Experts of a small language model: 368M tokens.
Below are experts of layer 5 (counted from 0) of a mixture-of-experts language model. Rows are named router (the router's row for the expert), up (a neuron's input weights, with its number), down (a neuron's output weights, with its number) and show model dimensions 128-191. Each number is 500 + 25 x the weight over its row's rms, rounded and kept within 0 to 999. Numbers have three digits each.
Before each expert's rows: a language model's description of what the expert responds to. This comes from a sample of Wikipedia text that the model never trained on.

# expert 55
Prepositions and connectives linking a noun or verb to a following phrase, such as of, as, with, among, alongside.
router:456498496487522452483486482464517482538473500492508519523481460493489477541518460508494516489507491518506511513519481529507488531531477519522557483506522488464488459515510480506524506475456513
up0:508506535513495511455511537535462513514508510462515453529512483506487478528534471517490457540423494480500486540426480506489488453511508547475518507516473530527505538449503478513476526486497539
down0:478493503486516483495496517481524454519504504484497541465531495540488454574525482484526492510463491498518486494476471515491475445516528518529471549527469529525496502538503486509508499498482523
up1:498471531533508512528513483494507505514520501484529448485497497461501543494480461499471464483535556477492529526459510495537520480491514543486503445462516487454453509498545522493508529515518504
down1:482503497499517490499497473473502511455554474510508504541516507501542485470495475535498461517562474475486508506476490481497505500525509478457512492537511520478513465484497494490464523508504442

# expert 2
Quantifying determiners and modifiers after prepositions, such as other, several, various, most, plus nouns like relation, advance, and zero table cells.
router:512499479522557508495498479482564482519500479512473572534499503498498508493483499491519547546544532502504532523477468477526522501549512498512487493534471500467441502528515541506514509487486519
up0:506496512445494501508467482524488524527521531514542503522505495506515500526509465496490471495507496478464502514505484503535505518497447494490529510445484500505455450489501505467463505503498493
down0:519479495565495505468507515470513527483471481475538522514504510506505506498514514529491517528495502493508535498520488522502484532490538497502465497477501516462503453512489528508491504507463470
up1:482514520502523514539487505493502462512506480472472467540501531525483517503517461498496530451523494538505526520498519484520511512511517486428529484461456503487496466534483521491455512492524486
down1:505485498492532497539518498530529475499504484469505484530506581521473516531509481504463514525468513523487521485474495490525507510493505509510495500512524474530517500446479509530492525495514472

# expert 6
Space tokens before ages and years after commas, as in (aged 95), January 23, 2019, plus subject pronouns like it, he, they, there.
router:497492516478492506488557493488522504478522519507476493527516502498462480472468467484531494479454497522535501493487512497524490515552450541499488505508505485533528461498514508516477502480492570
up0:490506518441479522468504503511489477500452491515555466489484464497481485495506484527476548496497507499503519456550485491529527479499473532502488506488501517543504469469491536504511482514483497
down0:503481545490530537480473511508494526528528505456538483534566478532504495478492532535479517472519491473482518480501513524515483543484528516515487476512518534458500550526491491532494505499453496
up1:488497460465468464501498481494488512472497492513474537543471510512492512478539469492499475531522526477485498481515525485497497456525494541460522440495513492494524467499523519486466521498495479
down1:512509457479497479504488503508509528534515507513505505503535493457483462434500525524488532517475487503535503521498488514491483535467479446485488473466526491527565522516527484525509513497539535

# expert 13
Given names and the first piece of split surnames in credits, rosters and cast lists, such as Michael, Mc, Rah.
router:528491485495496523472577527507470501518513500523484545466481491514485516486497521431501528497508496531482510484506481516483532513521490534514514520489494490492494496535472479516514539491501492
up0:462548539515486536481480504476531487462497453516525514456489472506524514465503459498503505542499441496483538493479497518517493475497491499504504476472512442526476486516474537497555504497543473
down0:468477498474484465502512502482526513509488505464499492468448486511501508490539472472513488519487501491526536464452504579506485494504462446524457467498497477468484525514564511506532476465530468
up1:504489495477493483543493579449528508470526493475476513502472530530490474481504490465497522503523473508488499495532524511493488474528518429501540462507498464507455498479500513499534494470513486
down1:480528528485502517498479475496519522533514500517450515514506486503453521494531487546456510504515511505475505561490477477486539511518520486456510479499535463490522510477529512451476492496507489

# expert 27
Locative and temporal prepositions in, on, at, during, under, per, plus slashes and en dashes in "In office" date ranges.
router:482506515491520461470500475558514484529529516548505535489468511511522495455532489483519505492505482501477536507502541503504479481498472482481516500547453486501498487522504532517455482538484439
up0:490515487478501510515486523479478528441516509465506466529526514524542500473515500469535530468494519532496473477517486500503454464535474546493469459512495456497530524499534509545495444510497524
down0:513472472510487446482512489503513493532470481523483526473456479499503500474500498577515511528501473484489491535534533526507494517494522507547516536496545573524477531490492481538466485474498456
up1:508514465473546504492558481495499510499514502494503480548441469536464544475493513472474478523516502512484481475485457500511496503495509478500524532519491565495554514486503496519449522503513494
down1:519511512511494512501493477483510501478501533538441494453515508477516494511537509556518503545541506495525505543471530487473498451472472521505503486484480475485510469473539540491521490494500493

# expert 60
Prepositions of, for, to and on linking nouns, as in form of stock, plus the pipes that open table rows.
router:497510522501550439500485484470541446502509515560496474493499489521502484515499477508528486515461478505521507505506534515531545547545442530506518528528508502463491481580525480535467492484466533
up0:465561548500521484482515537509514515521489519502525493523470523492482516492482495527490504488498496499520497504488490501474504474509529484497521507506517503498486465522495503574477524494505510
down0:492520511492503500538461427516480485504491492478531492475536502510503505515519499510514453518519501476485506467549521529533464487483512475527485470476483515488501506511515478476523472563544450
up1:522524506523488482474476495494533506500548494488470467453471478518504467527515481507503495456504524480494530513491535478545504489521412482505505523539476493493470448473527526502508517520438519
down1:498485508492455484497485502544524513497475499492489509509492536563503532473529496522483464505497487503504499484503507488506485527492549496483518500506490492555527552505493529523489514504513496

# expert 62
Pipe separators and spaces starting cells in wiki tables, especially after years or labels in census, certification and episode tables.
router:441500512483533438498536512511509479471474532482528490485486507524443478446525390482490493485519499487541513505508556511525487476521468429476516466540510504515552502519508535495513489466493546
up0:490511542497476536483486514497526547502469500511515462466465501506525505469497463496495491487506506516534545499479545491465506473492509462496531489511513492500490508528499504501556479514508483
down0:495479513474486481530506498470445489523480549520517524512499525514498506525487475501492471487502524493544508454544481531474489517515450462493449507482494509527516533499520502526473458498487502
up1:507488509523483477469508536510478511485483500515520476490497462460531504448480475490507514466464492518449507503522514459554471510498527515512470528539496461512519523466485466497453517514492501
down1:508478489527488490454515499511464484517529499495487473535512534483481545517494514539516510473520453469515508486478484528530511473493520469461507545513499523485523489517502505547498514449489508

# expert 50
Prepositions like to, at, from, towards, across, plus slashes and spaces separating fields in career stats and election tables.
router:486476533463498489471487500509523525459529492517513501520508486480571469520539514486543496487526480515515553509514476508510496493523531480562521459546473511506510466507475516503491464468506477
up0:524515482471431437448476534496461487544523508479529505458494506486548545517503480511505561484509513529508534522520496471501504483521460499502553567481504476539475448516484479521489514500462494
down0:525535506481519535522481506479499516515521514509505475533522500542517503515482500554516452529486462516527495489491497479479510504501513550512463469530480500482467529522491471445519511494517522
up1:453488470466510516477481497496483521530466502518512494494518519492476496558487461493498513436485469480548487496466515458503515484487494541478458462474528471508451465502491508502555499483494544
down1:507517534468481528504526514512508466520488456496512488489542475441503466454486527512505503478497535487498561484486506508487490504515523496479543503516454478531543505531513480453502514475481525

# expert 30
Final or inner pieces of foreign surnames and place names, plus ordinal suffixes st, nd, rd, th, as in -berg, -sson, -ski.
router:520492496497508509474501530523560505500542473501501498450480543453512505452444515461457502520476459437513553510487487466512541474450485537482498498491496481495526506515453501526488525491537514
up0:478476516486450517505479489506513491539482454506479478487480528487499452514512511468487481509497512517484513472509507478500530480453532474509489506503531545495546541486510482515508464489511492
down0:512521449491495476515480472459493520506499484473502522511537541551518482516577515479540486469482489505566478535447498520499495522518476515530477527461490496485494484506510429487494513514531500
up1:528525488517542477536540499475458507455531504482476492508486519522517506491490501450507539524538466507508527506470469468442538477473506506483384484486510537519483504481519493482425516476509500
down1:534510469487518509546536490495464516538515462507518515462510534461512505507514510554539528496503486492496513492455474556462493490516500534487486497460488506453515513521521515482428508539497499

# expert 57
Word-internal letter pieces after a capital initial, mostly in foreign names and words, like P-ier-roise, V-ill-agers, C-ele-bration.
router:478488496484481505544533525495496506522544501541484533538482518500494505538491491476487488486526484448476479521467542500490517545494503462512508502507518473532454497520505510521464562500488497
up0:468525495482490448499465516458491523510540525506549553523503507443585536489483476477509439524492503503555504460476516541499547487483489501502495554526488472494502492519497525513460549504473504
down0:534516528522494489455531524451538475570472514485496491473522487458494472483564534502511532548539484480509533490527519490528513461478505496529497540496475509489470540461499506515475492516514539
up1:495498508506517489528503528419522450505523526524529543522497546497487488501488500487510454520518498558471550505463461470525481524464496487521534515479501435496518502516480481519557516507475481
down1:480476495511518514530465452518514489492524536523520475502511471456455535479498525485552508498489523486473501521509497517511494488492481466480491519556552488521538460500480464488513475485526523

# expert 37
Noun or first word right after the, often followed by of, such as the time, the age, the rest, the 1990s.
router:495485486495505490503510506499482533526451492479485530482506484506481482464518512488537471504452484482510508487461468508517492501542505475493532524489461494480496481524531512520491457475490516
up0:456491533504515474498514520487504482489466495487507510490533505521495521519492479492511485486457469517553458468491503506458498462524554485538502462510534513533489432509508543511455478501511496
down0:506499491519479493441483475511497470498513489496529510473553512465475491497503483457501516459500517513433463525515517497507500488463479548528516485521495499497500490512500519478535501520440542
up1:443493536465482467529510467509443516479511469550479512496466523468524494495492524458547493495469522484499506491506513471526538490512477543467490473504508488493456454485499511484502473511530458
down1:484512506500466497577508514493449562489473498497515484483523447472508516505551461502511496496482514543509537496475487469499486527553490517490484541505507441538486492517507457457505504486512515

# expert 11
Final nouns of organization and title names, such as Council, Museum, Congress, Arts, Committee, often after of or National.
router:478504502468512513486508501488546452452477499518548521507494539511543494469550456500543518502489508506520473548491468503542510431493506464520488467513473516449468502520509466502505470478511494
up0:525481559510479526485482526505508483447482510490533512526494485532531511478474532481497520500477522528519524496503503446559527453447496496515461499442560525476469502494520457478488520534480493
down0:492459501510512513504474462476506501549521464513521521488517483493495513499492498517485493513486498518503480476514537460503492516451474511506490501503495510446484469480496512503518550465475529
up1:486481495476538538472519500502511461509484513509554528529483483468469517491510520493464502491453450541527465539440491491511553491467528462478473483505551485536479495500481497514468466486500513
down1:480533507537477516526508523511470496528514473518511482488500490530535516504490510501471525522499512471491516518497478491506538489478505518478476503511530480512479496533501507501486486485492479

# expert 36
Country names and nationality adjectives such as French, German, British, United States, New York, and World in World War.
router:489530515530535499450495496485508461520476498489472509498511498483498506512477505508500526527499474504549491469461439512509524509527492487497522505528462536479507502528487468492536479491464501
up0:497516541520498473503510509473482485427510513531475478527484497485466488505500519496492569462481520495466510460486448514524508526531475480490449498509464550538487492490487517510503503524505489
down0:484558484516512463506479524505523492507510507508455486507487512540467498492440487540504505501523515519509530475513510509504497511530494530514555516538494517471492489498466480484494474506522506
up1:518562490498478507482495505482487473479546493528501544488491509463458505469521482508506518518473520532479509487494531500529465514510447492458488471469557539481511482504464536488502520529467509
down1:469443485540470515485459505488516501515496529471478503540507481432498484509463467525490509479457519458523491481508516509475470511484504482531464513485531498534482514543496487495494487461491531

# expert 52
Single capital letters or short capitals starting names, often after a hyphen or the, e.g. Anglo-Iranian, Köppen D, Ch.
router:479483457489529488490509529521536488503506556505469517459502485482519481492531504435493488506484480525512534501492452489498515490522508512484515521476547511485503517506501505546530495507489498
up0:506503460501522521509531502473515502491473506517546489479519507530479505473484527537489477525507483477533477509500534516486472465516476464552500543517514513489534498481545498543514461501484463
down0:527468477510505465506514488505529492477486489513535484468517498482520477516506476505523494469495490557511529493505565527510515484492527520528502507457483496493508490505539498528465496539489516
up1:530509512502481485489474550524504509456524503499548500517519494469467486540505446481498485526501500496472468499503513504504514512529516526496479479495528483460474491501495537514481489491471521
down1:484564472513463488520479493525490504538466510504547506492487461449487471500483496503477476514486486509514500496491513494502505451479516506457475488474558462492516465511556448469494497469506491

# expert 24
Mid-word pieces of South Asian, Arabic and other non-English names, such as am, it, kh in Mahatma, Ajit, Katikiro.
router:437510489490518505486477503524502480526500483486501484528492476546479479540506471473495513482483506494526495493473507489500516477476494497497503537517512479490485493477505503513509461432545564
up0:498489472505469504521467494507527483477532485541478471506521471496514540486518510494489499489458473489468496513531485492502492491562518528497533568488559468487494516530478515522507456521540482
down0:529491485510518444519535511507512446530528481506482504487570530492489523523484515522521490502506501479479497467524499505473514446517499523500537497487516503538485506515512536475479499501524526
up1:503527477496495510535467505456499486491515496468507517525478470533512483469523523504515510563483500465466465531490537506494494474452544483520509527508507519486512514521508479516489489490533486
down1:538527521487466532495531489500541465495451457500524521471492516527505523516499519457473528488463485503550489528538554506479518498488506513497529478510550546542501514508528521505507532502468498

# expert 34
Pipe characters opening table rows, and possessives or determiners before nouns in prose, such as his, their, this, same.
router:510496479510564494483476513506482502531490483513510499510490489490457474488519480494495497544471473520520515497479494496506527419477483476534524539499529482493523505452474529498545511520485516
up0:528513500480529478492540504493499541473557448482506482496493520477534509567449475510482465481484490493535451483472505499518486530503550496485470504514531530488514471496500499560492486449485489
down0:495524523513531531504458491473483439531501524505462519485508519494478496480482478524497572535473524496523507500493515529490496499524492501508502540501510504517526492502503548520465459486520479
up1:483512497483492432514513480483459505523470520513499511502491515458509500515507468455567521506489470477450507466503502492474521494528501482500475502475471499532479493538538463525457510523506488
down1:497484491520532547507465472476493534496503526504469508538526523479437529533538505470513484499461477500464482512528508495513523500508476501535513471476513496500489499479484473467481490489511488

# expert 12
Words inside song, album, film and company titles and names, such as Love, Night, Mind, Dream, often after The or All.
router:512516530491493492507508517531511479519443518492507516508461502524521478453510524498538499508523499495492503510500510479502502515485491513487461461492509506489491484481530506493499461491484504
up0:498496488473506536515479532464483507510514499522481487524494533498540487479513486467526453464490479442479435489500517516515531489494527520507483527545520509515516519527476541493489513543463522
down0:490547485483500501542475484458488476558491495488452466490489495537511506499460503511509539492525489525495546547494473448498526512497536469488502527520508527455474567514452491534538525491488524
up1:489486503447453512492576574505500471507507497489532517570472438517550471509501513475503481521493511461487470467493537535515516496508505477503482484478505486474488502498504483499507522497516471
down1:527471480506458517503492498530494487521522489518498510471509420515541521496492494498510522480502482527467512523513454548508461515557446474509482515520501537498534509487496499476567473500489547

# expert 31
The word the after prepositions, mid-sentence or at line starts, plus list dashes and table pipes at line starts.
router:509504521496499504466537505524531462485461475501487496515473508489529504550514505502515475549489468460528513499485495499492489501477508472484503534491514505471468498503489458504510510424496457
up0:480513535490483484473492501528514522495519506467454523461546480498484513551535538477538512490535497477520549527490506496573497491518485495487482484504481438470478451449478504513527520467482559
down0:526476494510527494534477439475473475514503514474494466452483489480487485538439486555475502506521511532505544507515527509455458520471505467504463497512493521494517487518497490541484475533522501
up1:505498440532501508500504505492500495514521456487502456535514459510488510518532513503501494489500460484475498486520499513516438501497483485498484501490520483509525527485540555503494493492487458
down1:508524520532483502524491495486475474471529470535486509500471550485492541481492531542515444479490507523494479480466543482521488513496496516470508478515471519527476496507461455478523497531514494

# expert 51
Verbs after to, would or a subject, like provide, associate, have, live, plus to, for, with, and Markdown table separator rows.
router:481499540484492491514510500421519505432524480498523494520486467455528476537503499484506500476476483524497531461502487529512491523500466538500493451554486525494519467507524500496549501476516499
up0:500500511505482495494500488502499507489538511465527491525492502488494502480486464481461531497501470531467504520451481456504556462480529521469515484466484481479461486501434492468522492521514482
down0:495539462492484501500550539477514502530538533505531494526502512482476473502496536446500495495499473473520504510490489468488488487501504490474445492487461525482499489501514556494503524494491475
up1:492522492476548528516503501515485484524519445473488463527504451498502483484483497515452488520480518492502470492507502516476478504503511486501497537519475469462544455487486447526480500525507503
down1:478481485460452492481503485494500535543492493503525450456522481457501481475494487551520488462522537507483504496531449480515527528501519491483489457485480503527484496508457504487511522578533528

# expert 17
Single letters and first pieces of names or words split into fragments, such as N, E, P, plus the article a and at.
router:463473466490492482458522528510553515532517548529465506495505487476472502504509472485494471511480492475498543475497467493485512545480532477467518530479510511477582487515489462549508527480467527
up0:504511480515539543526430500498461514493515538507526524472519460495544504519455516516507509527479458549475433483441471489518515488538505488483502516493474530490520441563459480476531475539516488
down0:529517530535554514517493504521473467459510465491493520516470523518546517513521491472513534499471503526508521503530462482526539501486509512506466471542476456492484490483507466535492483521474517
up1:474453535503481486535546486485469506546462533446499484506503530451472529520479518502537481561516516505512512526473503508494497492519545457493484468526523455499511476489544532507493543493502481
down1:509515456499481482496503482508495524509510499462526485529476532491521491507517536476509520538469507498512503519531487469473536499463509484505511504486462528466517518477540504517470519497511450

# expert 20
Final word pieces of surnames and proper names, such as -ley, -ie, -ares, -ingham, plus whole names like Moore and Rose.
router:478540518480526542510504499482454494552483477474524529516466486477511520504500522475506514523545488523488478478486495534497524444525478494515485456535515456510487488518480452513548473485499513
up0:533501525472531469504488500512496523503498460466520502488466493452508496500513510459512543481536531502499459527479490503542517478483533511489546530478509465511503517519475453486479479471484537
down0:556517495459498470473521541524501474470485483482503550457522504486568526524504493477475510481487481507499513539514452512454512507557500507485514519447496486466502474505503518536500541514478502
up1:476503506545467523478512507494488509497519522509505498518469478500498480459509518493501502525489527496470519463504475457486522483499540488493460492517558483537432457507481475498533478488500509
down1:565450483467473472437498473502525521463455515496497509526485494521493534496509515441500486556518528474452533501518526520503497508522536516522504527482514517477516490531513507503463488470511478

# expert 38
Personal pronouns and nouns for people as sentence subjects, such as he, she, they, it, player, brother, patients.
router:509519512478513493458559495493558470527518527520527543488532494505530476485466512491502482494466519503497508496503454469501555509544513451462507520507487489479489502499538523485487483489522515
up0:511528528456490466466456501502530535527511529527515497483473494515475494447531517519493472481499522513502507485504485515446515511507506528486499494449507507488510495495512480521501486472523504
down0:487494513470515556519504523481536489507499493510488474504517495526478507501505495513498523515487505538476519537467485519520473515503555493521467507487499503499562484451541522491458470489454526
up1:513469506552504524480499463500453493508480566468477479491515508451506480488533530508498462468466492500518534493534465461518481472483494492483479492472502468519530453525487490450475501484489529
down1:486542479492493503490512504494537443496483457543473511521508503488480476490477530507536506528489543432488520499530478543511521535504499495489504536520496511508485472478513465506476544479481497

# expert 25
Surnames or the last piece of a full name after a first name, in credits and tables, such as Jones, Anderson.
router:488522505488520497452536489448525526524481463506483492471481503520513493441476521484477516497495496523500513479510499495517514506493488514522498500514486497524451489533477483512516497487479512
up0:530491530486488473494506527522472521504476422528515454521496459501508480532511483487479425495502512529547494494491471497484529509521551512515482499522485519522541524517492468495516564519510492
down0:487479536522498504422504489520479517512542474492494503440488455498452515499515509508533509479501512547522507466480530471494492537560500517507467481521530522458508506495539536499471476517503530
up1:464490500458492473515500512508496538456468511495472458499475510520465483516479517467513551502525473522490513469524506504497534506454508503488522525493485492488440529466482489503515469499473527
down1:510516498546522505545499497503486509512485505525484501477547527475505513461545494453497504485466506468463491527493569517519503536513508509537487513514533504550454501517468459539462491530499469

# expert 32
Past-tense event verbs after he, was or and in biographies, such as graduated, signed, moved, appointed, died.
router:494547494492477468484503499488509502465493487511463477490465529486495489520508492477503571502497510550530538524501519487492529517551473521512517486520503536525502468490524510506518472478491526
up0:472477480508456484495506544543502502489535479482472457483468493542496447491460490479549502492504452541482502490491508494525536477513475485519507569501502545504550442496505532538519483495510557
down0:492448534469514495508479504505522480519454479477521519496507536514495525496472491484479469546480488470555485551487513505530482498455449527443513522545484505491501479481477533519503531542515476
up1:504538513533501532502475512536473519487484501515512485518493497474496472508498482496506586532484510526509488444496512508483488498503523532484469505532487496474517500483488491476509507503476495
down1:485508494512485467460469523488487516498505527490490506488497467511525526499489520478484520527521528525535498458504527497486478528508488476469526518484556475474471527465465540494482515487482481

# expert 47
Closing parentheses and quote marks, percent signs, and superlatives or ordinals after the, such as largest, highest, first, top.
router:471533518498543506506516490513519484521482495483572550545493505491446497438515408498517512514491501483528496505484513472523519470515518509487580525537469491514481478521490527527530484519480518
up0:484533549503521426509507509500437534451496456540475482545498514508473451490487520500513488508473508526476513549498485526496513495548541483516513501537490502527500544529483476504497488482511513
down0:527454463503490517514568517482463554505488458486492504473516490508522485503493486489478495520436481489498542523485494483505541517494504496474495486472469491511514545478494506515492477486463527
up1:459513505504519463513506493435486467471512485492499511518485513560458486525464519474513466474512503509500551497479494509485505519518497501504494513484491491531488521520478500506517449495571504
down1:486503476510484545485478546495472480521507476473512552475508494512500516505491471470525471533519488513546508485503440506489461526519493489496482512485489494490529504524478491448500486501512474

# expert 4
Inner pieces of Latin species, genus and family names in biology lists, plus digits in score tables, e.g. Dytiscidae, -ensis, 0.
router:489474516526536498451548532508544464498516497520517502500506468521513448441556482475506479480507489555555486559489488466530516501489448447512506518545504514496435496476510514489541487472491493
up0:463486494486503459482461547474546442489523508511505556481501492510509483485524439471513467525535532469522520493488464438530486486473498518507529481526504500528495502483491535508508464450530503
down0:509499477528473454520497496521499469438528482463514477514505497512517491484508515551523502492559529452493464530504503516517529486493490497507486500518473508497506509482489484542487467527507460
up1:461480508506535501500519487481461494511505536495512492471539493500503463476540521468495510512464529483564502495512537486507519513515504477508528497474523490517513447514501491489483451525555470
down1:487519463499522548486458482535485490491470535535495517532481478470472482472491491551500508545517507537502435521497502485523538529495520507487522471526529536548501492498483474497512441469528445

# expert 58
Inner pieces of technical biology, chemistry and math terms such as dehydrogenase, psychiatry, monoamine, plus protein, gene, mathbf.
router:498528489501545503521528521499517467515483492524549537524518491511518483514491474470513483506494470525544472542497506468502511502526499479503528519504513467458458501498517569533528526552478502
up0:506527444500536531469550488521518516506495518540477490542497467503528466529489510497501503510538491524518498505488494517502507525484462515560517486479480481498475480523526511493509517475530502
down0:502511484511477460514530500451499505542474536487478509512494476520507506547516507527486512474482469517535505520486515490442512539542515540522497528486472482495492514517493507475492527508512481
up1:483526458515493507492510506503491515495450481550526451517492490499525502512539501502515467476481492547476450581532470479489494500482535500498519517507500530446523499522482493524467529525519496
down1:487488472460489544512438416510499549454466489528486456458516487495520495511511514530477508507493538555459497565508498523510520512540452483520530535483509492494501499531457548461500480493461481

# expert 59
The article the and adjectives after the or of, such as same, southern, northern, entire, Roman, Democratic.
router:502507525505527492521496531523520472498474506502490495543503482497448485462493472519560484522474489505522532446470481499556517478490500466511493493505492508493489510488512537520535500426492517
up0:489495520462516469513487526490472510494476548492508548490546505530531547460507520485520465538502464515491537508486487448515511500497445475514512518501472494499485467459494549513510514499491470
down0:512483525522504528517518554512472506517506503507488464509476488508493526527487460527506481550484454473549487511422510513508515463523548518521513496493503458488486456467484472522530465544484509
up1:481536534503493473489507517521533510507525490503492531535466485482474536492474494512520483517519504468546509519495548517523515432491497500481452501501504497483529503504490517511480465491506522
down1:503473490477502485479486500467476505501505489480545489487485514476487489491488503547505472547503456501506458491555508496497490511455534534473538516510526519501523448483470490507511505506496543

# expert 16
First pieces of capitalized words and names split into parts, such as San, Un, Mid, Sil, Bud, Las.
router:505497477501492509513571524546483506543528509532471556500497488505494505513513498434519506519535498527480536497515490514494501495518524529509536531466541472496510501503516521523486502486476544
up0:485516491498480498510503552471527524468496478536508478487468510555528534514489462495507468502520469491498509502490517505506482478438519475508517514507506518504498487516497524520512498497534511
down0:453443509506513512479459509496508483519463521495557496481492528542498522525485491491466486495524509471452466491491503488496515515518508454501554538490485520476475507499532497476538483485468483
up1:489488479496452491521525510516451520504490481503497520497463517519486463533510502460522493485497448502503487491503518469481481510490512511495548500531484503549505481508505491486506500490491527
down1:505508504518511507494483499466518483467518483517494507516506507477480487507502479556510513463464494515471492476466491512556483488474486588477492467523536481506517471492482495473502566489493529

# expert 44
Opening letters or fragments of words and names, such as G, Mb, -c, inter-w-oven, under-st-ood, before endings like -ed or -ation.
router:461457472464477463506499525535500526490513480514490497547500469469540490533488483465505530495514515531503525525492474495453477518527543493498519546509487514470530509490505528565499536503481514
up0:509440486520489484514485490516509551497456514455486530508477500491514490488464492513514522512496501492513483467504502461528509493507520524501509508495506456498512498460505496466514501521468514
down0:508487464505518514547472479493528454497510500471495485538518470494479541467488520517499557478509475480529510487510494503534463523499510536519491476488514470498529486465496496496499492544496504
up1:514479510513503435492499536489517511483495532482509499517512493498503496476476511479449531489559475534504533524502535491518532534458501501455477500481488539482505525490474508494490478482499463
down1:466506488481487509460481519521507486505542493559464511462457487464485523513486509462478512462479466487512511500494500540526509481453542481542506510507476446486471510480474504484471492530512485

# expert 3
Leading year digits such as 201, 199, 189, plus colons in infobox fields like "Opened: 2001" and day numbers in dates.
router:468469477463506463507550502459486496472475487526523482464479475516475498527483524479509536492488468550532471507504492491491454482537484486527498557513520529500509499470528518490504553462483485
up0:469519503461454466542487474524488465469484492529501524493510484511541489473514487506529524494502502526530541514500521458495520507494535496489477500457507487515461504497505461504513460434502499
down0:500490492439541479530472481488536488498478483540462498463486494470483515519536489522535497486484496509500447517535525508527500521508528490510505526476509537514514469499441448483489500513506476
up1:509503529503530481531500470503497509492525504502538476487490476482500458510496534494516510479497506492467475484517488495503469510499538557512475524476522506500487482481480517539530492488514488
down1:518527537497481482530486447525450497519505508543518506500485529498513493495488513493475495473510454470472490530506534508479500463505522466501512516459467518489538539527520503513498498500520476

# expert 49
Adjectives, participles or determiners right after is/was/be, such as possible, known, released, available, most.
router:497541540486508483488492507529501456482492439478494483508477472505566493483491457502547544511483501513522463526486518496533529544525457483499555526527492488505472459495486479508504531462476514
up0:475519522486494446475528543513476493474537514505454517501521482517546557514511533508486521515460505519534479509474445469513515494529485498513504477482528523457533499471451536513495503506520486
down0:491476435496472517525504482485508434555515468501481484498531495518521515503493496507530444544439491496517521498499457546551514507500550479496483455493515522544450505496482474488484479467503455
up1:443488506500504472514527479534495520484512499491558477495485528512514541496525536527537568522511507485475420471504521492500498513464502518500467497486516460505531499526492491477498463467455539
down1:459502507479515518491536515549518505503518491495457549524501495508517498490518524493480463474417478460486506477490462484506518501526480562469493519450502454480517486459465507447472484509495493

# expert 7
Subject pronouns, relative words and auxiliaries before a verb, such as he, they, had, which, plus percent signs in census text.
router:491531469495512541447504512494514542530554519494533527554505486534527530493485519499506478477479503552485521544507482459496508511468488477516539485521444543492514499508520470496474471479476497
up0:482534507506498485492505482531506502513503484521552539502473482495499522529507535480507529503484501467515428504481472501476508532481543474476513539501479463492506528457504501521504490472486499
down0:475538494531473512514467465474483479511520488478508495536520480497468500527481506517537456471490500536518502461489550487500514521504494501512539502478508483523481461504510490545532501492490437
up1:513521524503526529467512541515515499486507497496510532539500500496500537529513482475481475465473468468526562463500505498501448538483528447509495499487512511513496478550489474503470463509447520
down1:479496502509511496466486495489506484482528521514497548518480491511481490519502496476493475531501513518459515504473471508495517500502500520496504537531545491508519524509487512579490486536522474

# expert 53
Closing parentheses and quotes ending titles, plus table and section header words like listing, Details, vocals, Candidate, Votes, list.
router:511482501499523488508521505461533471520481476548519508532513513466455447474522504471531521470564515462513491499496465498518531494527473508478497474545495521455484485461486471521507515503574493
up0:492475509490497543498542514528481509481518481519504511530505501520465497489512501474438533498498520498542499470487438484509530470518476521486459514488507508485498511527499478486474477474481506
down0:505532530542520520455500492490502474507508488546492530520543487537517474449526509488455527529476477506510508496504481553497498496480474482508524462531476539516477495479487438485521462469476483
up1:475545511513486442467521481529500480550471465525514537490480534505479480483500530478553525542503512490500503512466514515490512506510520506483460510545499527487510467530521514554510523502469505
down1:506526524528515503482458516491516477499502525499468502488472519471487474511509493505491499495496506523481471531504526523473453478479511492483522439542538494488490507508511527530542492479536481

# expert 21
Mid-sentence counts and table numbers such as 20 km, 30 in 8:30, and quantity words some, many, several, two.
router:504531471484513499475497514481516507505525493503459510487500487465429477505504512495528544507523511528489506482492499506500507493487431521534531513500508457475486498478484530508525519498486478
up0:507541505518455478506479481441532474486439461533504480482491542512517444510522522471513479535504548531545501528506467467485519517500483505548477495498472480494490523506523482530522477453487469
down0:488466470489487518485500478491513503529523524502513491516496449543500527490483526487508571517502540482506492504510504513523495522514501506511476475449530462488542492508498506486490514475463508
up1:480482473494481533474468481468472498499480524515503528495463471481434507533506474477506489519516506509488496492496476430514493469451527521505511500493456527473506483515469478520531517506547452
down1:472502508546504513523492486467510488546503469487481464471477499492474504534508513521531469477511552471502535480500506494523483485512544490464547503498486528463521526498489550507491507504494565

# expert 46
Descriptive adjectives and suffixes like -ic, -ical, -able in prose, e.g. strong, large, rustic, physical, communal.
router:530557485496523484490492524544533483463496452494477486478478498498510503527492462492479511554457511547538527515487503480493482488509487492484515562514473526492487484497463503496488490485454530
up0:535533472478488492512520514528458491503517446463512479461445524480511498547501477499494546477510520470498518507512483479516493467525506489487542512527487497489502487506503478548463515495496515
down0:456537469491494471505506471493534502486507534503482509451512532517464505508493501526500515488475557491473514519468524521530524506497524502533539514509494494504492468502513451540572496510578459
up1:520523520514488448484481511495528530486451480483467482537530508501530483473471553497521473500472508480524508514513484529489491514528520525509496496525489448487515481436504501485487497511508502
down1:450497513488513516453513493494496477467498494489482556489500488535508506473559508491516472493513518524464522512522530538480474530515490487487514528522545489538538509501472503501487498552483505